{
  "n_layer": 14,
  "d_shared_expert": 0,
  "routed_scale": 2.45,
  "optimizer": "soap_variant",
  "lr": 0.00159,
  "beta1": 0.95,
  "batch_tokens": 65536,
  "seq_len": 1024,
  "train_tokens": 553600000,
  "steps": 8448,
  "dataset": "wikipedia_en"
}
Below are experts of layer 9 (counted from 0) of a mixture-of-experts language model. Rows are named router (the router's row for the expert) and show model dimensions 128-255. Each number is 128 + 32 x the weight over its row's rms, rounded and kept within 0 to 255.
After each expert's rows: a language model's description of what the expert responds to. This comes from a sample of Wikipedia text that the model never trained on.

# expert 6
router [127 118 136 191 135 116 127  92 122  93 130 129 141  88 144 140 134 171 126  99 115 103 122 116 105 134 151 176  91 122 117 137  96 150  77 182 112  48 165 107 159 122 107 147 138 132 151 157 102  65  96  94 101 162  76 140 180 135 155  98 156 134 129 104 148  97 103  74  58  82 151 149 118 160  84  81 137 129 120 109 137 110 175 157 158 138 114 121 136 104  99 162  93 113 155 129 133 160 153 191 128  40 113 119 100 130 130 144  91  69 109 140 175 204 114 132  88 166 106 100 161 171 144 114 159 121 184 105]
Prepositions and verb endings

# expert 13
router [144 155  73 128 128 148  98 111 127 156 148  87 101 120 147 140 124 133 110 123 101 131 137 126 162 129 106 138  80 176 126  83  71 131 143 133 125 115 129 112  91 149 137  98  79 176  70 148 149 144 144  83  77 125  71 121 117 121  75 191 101 117 170  90 182 135 163 206 163 127 117 190 146 146 173 162 135 150 115 109 100  94 110 112  86  72 179 148 155 147 138  76 103 123  67 125 151 196 144 107 148 143 119 130 136 184 113 139 109  91 105 158  88 150 154 150 187  72 101 123 140 113 158 124 125 100 101  99]
Adjective-forming suffixes

# expert 2
router [116  63 138 167 110 104 138 102  90  86 149  87 134  59 157 142 130 133 110 177 130 127 130 105 125 134 118 101  55 121  88 124 106 115 138 133 102 139 145 110 107 105  69 109 141 112  94 176  72 130 186 106 149 120 109  85 101 144  61 102 139 100 140  68 140  76 124 144 150 111 127 120 167  75 116 135 113 120 126 136 110  77 150 132 156  70  72 120 110 146 107 101 102 150 141 135 117  99 149 117  74 178 132  87 106 171 183 123 162 102  93  90 204 139 130 117 132 147 158 129 111 137 145 151 141 110 157 127]
Numbers in tables

# expert 19
router [123 141 149  58 144  99 134  52 143 124 133 168 170 109 124 185 210 103  73 124 131  94  87 166  85 151 160 139 200 116 138  80 165 157 150  95 114  92 109 158 155 205 120  65 133 132  94 162 161 129 139 133 179 115 102 170 102 132 137 182 136  84  90  96 182 144 118 153 106  97  99  64 112 164 154 122  79 143 137  67 125 180 103 160 118 153 145 174 169 176 140 135  75 137 118 104 110 119  78 108 140 171 147 149 145 101 135 155 129 135 100 149   7 119 133 205 104 163  88 111  93 126 101 172  64 131  77 122]
Foreign name middles

# expert 14
router [120 133 132  44  86 153 117 114 173 133 151 205 125 115 180 127 116 134 100 139 201 157  83  63 176 116 106  73 165  88 112 103 242 113 141 109 139 148 156 102 180 115  87 113 113 203 114  88 132 157 126 111 165 150 177 146 164 153 123 146 170 155  71 148 111  99  92 117 115 140 125  85 128 122 107 149  86 138 160 196 182 100 106 128 142 108 139 106  86 114 104 129 134 146 117 175 108 114 113  96 122 110 126 120 135 137 189 129 167 145  76 180 158 169 160  72  73 105 155 132 139 152 104  74 103 103  94 137]
Capital word starts

# expert 4
router [161 120 152 179 127  99 100 146  75 212 124 136 127 115 114 111 180 142 148 147 100 132 124  86 116 150 154  90 147 199 137 145 146 114 149 165 127 118 133 146 148 168  67 152 122 126 116  81 149 163 121  85 149 151 103 129  81 138 169 157  99 128 183 105 134 105 101 147 106  99 160 190  72 163 183 143 133 177  95 104 127 106 172 143 134 173 131 157  96  90 141  86 102 116  70  77 171  93 140 109 147 154 144 136 116  95 126 150 120 159  93 106 116  96 170 168 132  95 104 146  78 159 124 152 137  84  88 139]
Mid-word pieces

# expert 20
router [161  86 200 138 147 137 165  85 163 196 140 129 148 102 158  80 125  84 150 221 117 124 112 186  88  99 159 135 129 114 111 102 178 130 175  86 124 122 115 170 136 100 113 149 150 115 169 165 102 115  72 132 193 150 119 150 112 167 128 155 111 169  98 148 126  86 186 156 102 144 162  99 149  86 101 198 100 101 173 196 106 104 119 161 128 126 118 118 150 148 133 166  91 167 148  97 150 104 143  73 130  91 106 126 190 134 122 129 108 125 116 117 125 111 123 113 120 133 145  60  99 111 156 167 131  95 137 175]
Sports results terms

# expert 21
router [106 166 116 163 138 125  52 172 111  46  78  97  86 176 128 137 113 171 178 149 126 195 171 131 153 136  95  83  58 117 150 160  64 156 141  97 122 166  89 127  83 147 159 168 142  99 131 177 129 127 143 165 107 103 123  90 121 139 104 126  92 161 118 170  70 106 147 154 138 163  95 128  98 133 159 151 135  64 140  90 143  87 124 114 121 103 143  97 147  91 142  65 103  99 154 145 197 134 121 150 159  81 115 160 118 175  86 137 118 116 110 127 140  94 131 114 128 182 156 132 137 125 133 106 118 136 120  87]
Article-led title words

# expert 17
router [145 130  80 156 109 135 177 137 133  80 119 167 202 148  62  97 190 146 120 128 113  67 117 144 118 119 138 184 128 120 160 134  53 103 121 107 157  70 143 117 106  94 134  84 150  77 125 139 150 102 178 128 132 183 157  60 151 103 120  83 150 124 132 112  99 185  54  67 128 112 145 124 119 103 132 135 139 156 113 109  89 159 100 121 131 125  75 171 113  94  84 142 115 150 173 124  99  95 140  95 122 168 138  93 117  78 138 155 123 117 175 106 147 119 132 127  39 137  86 146 145 139 143 105 109 130 255 119]
Coordinate and number digits

# expert 5
router [152 121 130 122 127 139 129 108 144 127 105 108 157 102 197 149 109 117  99 132 158 106  63 119 128 175 123 155 140 102 179  76 142 131 120  86 121  87 141 122 132 157 129 148 118 130 134 147  65 143 193 161 142 144 133 112 115 171 180 161 107 144  92 126 157 137 177  99 172 118  69 105 103  91 108 133 107  88 161 143 143 115 113 120 111  76 123 104  99 175 144 134 103 102 125 109  83 185  65 120 166 154 124 102 159 137 128 156 152 141 135 195  46 149  97 179 138 158 119 117  98 184 143 200  57 200  93 106]
Foreign name onsets

# expert 10
router [ 85  72 100 122 160 148 132 127 155 136  81 129 129 180  93 184 151 143 107 123 122 174 124 180 176  70  64 153 123 120 169  62 161 142 133 128 130 157 162 184 123 126 141 127  94 197 155 193 107  72 123 178 145  90  95 133 119 129  70 128 104  99 103 134 110 159 114 141  86 129  95 119 174 186 150 115 114 141 131  84 112 170 146  91 123 180 116 155 156 149 184 114 190 174  86 116  97  94 166  86 164 103 121 163 105  99 132 105 141 142 160  89 118 168 112  65 140 135 159 108 132 144 109 181 142 146  82 129]
Personal name pieces

# expert 0
router [131 120 154 161 144 117 149 127 137  87 147  87 185  75 169 150 114 105 126 121 142 118 100 115 126 115 161 168 166 182  65 138 160 126  52 171 154 136 146 137 159 137 123 116 118 134  57 112 103 100 106  93  74 122 133 208 119 191 129 111 161 117 104  65 162 166  85 104 142 104 175 121 157  84 138  93 177 138 169 134 106 143 115 162 190 155 171 129 135 186 101 185 116 118 123  97  47 149 118 108 145 129 122 101 169 145 126 162 151  77 103 127 124  95 133 137 157 163  94 139 151 158  71 152 188 153 164  76]
Verb and adverb pieces

# expert 23
router [111  92 151 191 127  96  72 147 103 154 110 142  98 110 113 143  75 110 112 108 108  94 135 138 197 116 126 162  93 162 106 103 131 149 123 148  97  73 119 117 157 136 153 118 166 162 105 112 106 151 160 104 116 121 118 139 114 134  88 139 142 162 148  71 205 177 159 116 138 109 145 176 173 109 149  49 132 137  82  90 101 168 127 133 183 109 114  83  89 116 173 178 214 129 128 177 143 211 123 155 140 108 109  96 103 128 156 113 130 146 176 101 192  85 163 125 139  79 132  88 134 153 169 124 105 141 151 155]
Pronouns and person narrative

# expert 18
router [179 133 147 124 134 170 187 118 116 126 133 134 183  91  78  84 142 147 112  67 138 224 149  79 134 107 136  65 112 103 129 116 162 162 110 166 123 121 159 136  74 105 135 100 143 127 168 143 148 124 128 157 141 160 141  81 123 138 127 109 130 191 161  96 142 163 123  81 102  94 131 167  98 104  77 111 113 131 124 120 160 149 110 109 187 131 117 149 116 110 125 179 168  79 126 152  83  69 156 136 153 170 139 134 131  83 210 182 122 220 137 164 100 175 114  58 144  81  90  92 111 128 128 133 132 123 178 129]
Months, percent, statistics

# expert 7
router [144 116 182 120  98 172 148 235 116 105 168 178  91 144  78 136 124 112 128 137 102 150 186 107 105 121 132  88  97 196  93 107 160 114 139  93 151 123 194  94 137  65 191 134 131 160 127 137 123 109 199 159 110  85 146  86 125 159 162  89 136  96 143 171 138 126  64 170 145  90 112 107 173 177  94 116  98 178 122 112 111 125  91  61 132  82 110 169 120 121 183  98 141 161 167 139 171 132 127 144 127 150 145 168  94 111 136  92 156 132  88 136  93 188 160 140 120 154 125 139 147  92  96 123 127  94 112  81]
Foreign-title word starts

# expert 9
router [107 128  91 122 148 118 172 123 119 144 142 128  99 137 189  86 127 137 154 126 133 143 157 108 129 162 139 187  93 135 155 192  44  89  75 174 125 131 103  79  95  82 132 164 113 138  93 135 120 104  72 122  98 150 121 124 187 100 164 123  91  84  77 140 193 122 108  62  82 176 163 186  92 185 119  99 191 136 110 103  83  96 117 152 175 136 169  99 168 125  59 162 155 108 128 111 134 137 111 132  97  77 104  78 117  94 101  94 139 125 126  92 156 117 100 114 134 156  94  98 181 108 123  74 146 128 166 142]
Commas and function verbs

# expert 16
router [100 141  60 108  86 115  58 140  79 135  55 151  77 180 111 179 114 168 175 115 127 102 146 105 115 134 110 100 155  94 131 139 149 107 144 153  84 189 177  49 185 112 118 206 129 134 179 122 152 123  84 126 191 116 193 134 158  86 120  78 144 156  99 146  82 121 178 109  94 134 154 119 158  75 177 105 115 112 155 132 149 117 155 103  98 162  70 118  85  76 176  91  99 123  67 166 133 142 127 167 115  87 163 151 140  97  98  92 187 116 106 117 101 162  95 113 161 105 178 111 143 124 102 158 139 141  81 155]
Acronym letters

# expert 1
router [117 168 103  89 122 120  93 105 101 150 152 125  89 110  91 120 109 152 114 122 110 126 105 144 201  95 115 130 142 144 131 154  76 165 196 114 109 119 107 184 123 173 125 117 165  82 126 102 138 119 150  65 151 138 156 143 111 119  82 155 149 127 155 106  67  81 189 126 147 129 143 114  79 128 163 160 200 105 129 145  69 169 200 138 135 109 176  68 147  87  74 138 120  99  88  66 154 123 148  97  85 138 145 145 143 116  92 135 102 154 123 123 134 141 145 116 168 131 121 150 151 130 142  84 144 115 158 130]
Noun-ending suffixes

# expert 8
router [123 119 185 130 129 144 155 109 149 155 150  94  88 206 122 109 102  74 165 149 128 119 237 132 111 136 115  98 107 163  90 138 118 122  96 133 138 186 107 110  99  61 187 107 130  97 103  98 132 112  82 192 122 148 125 158 114 108 175 123 157 116 171 233 186 103  70 132 160 130 119 107 172 132 123 149 111 130  66 197 154 130 128 113 173 137 136 147 124 117 148 127 135 136 224 150 180 114 147 133  78 124 104 114 133 138 100 127 140  80 111 144 177 100 117 121 100 103 151 118  79  69 133 121 184 129 175 135]
Articles and punctuation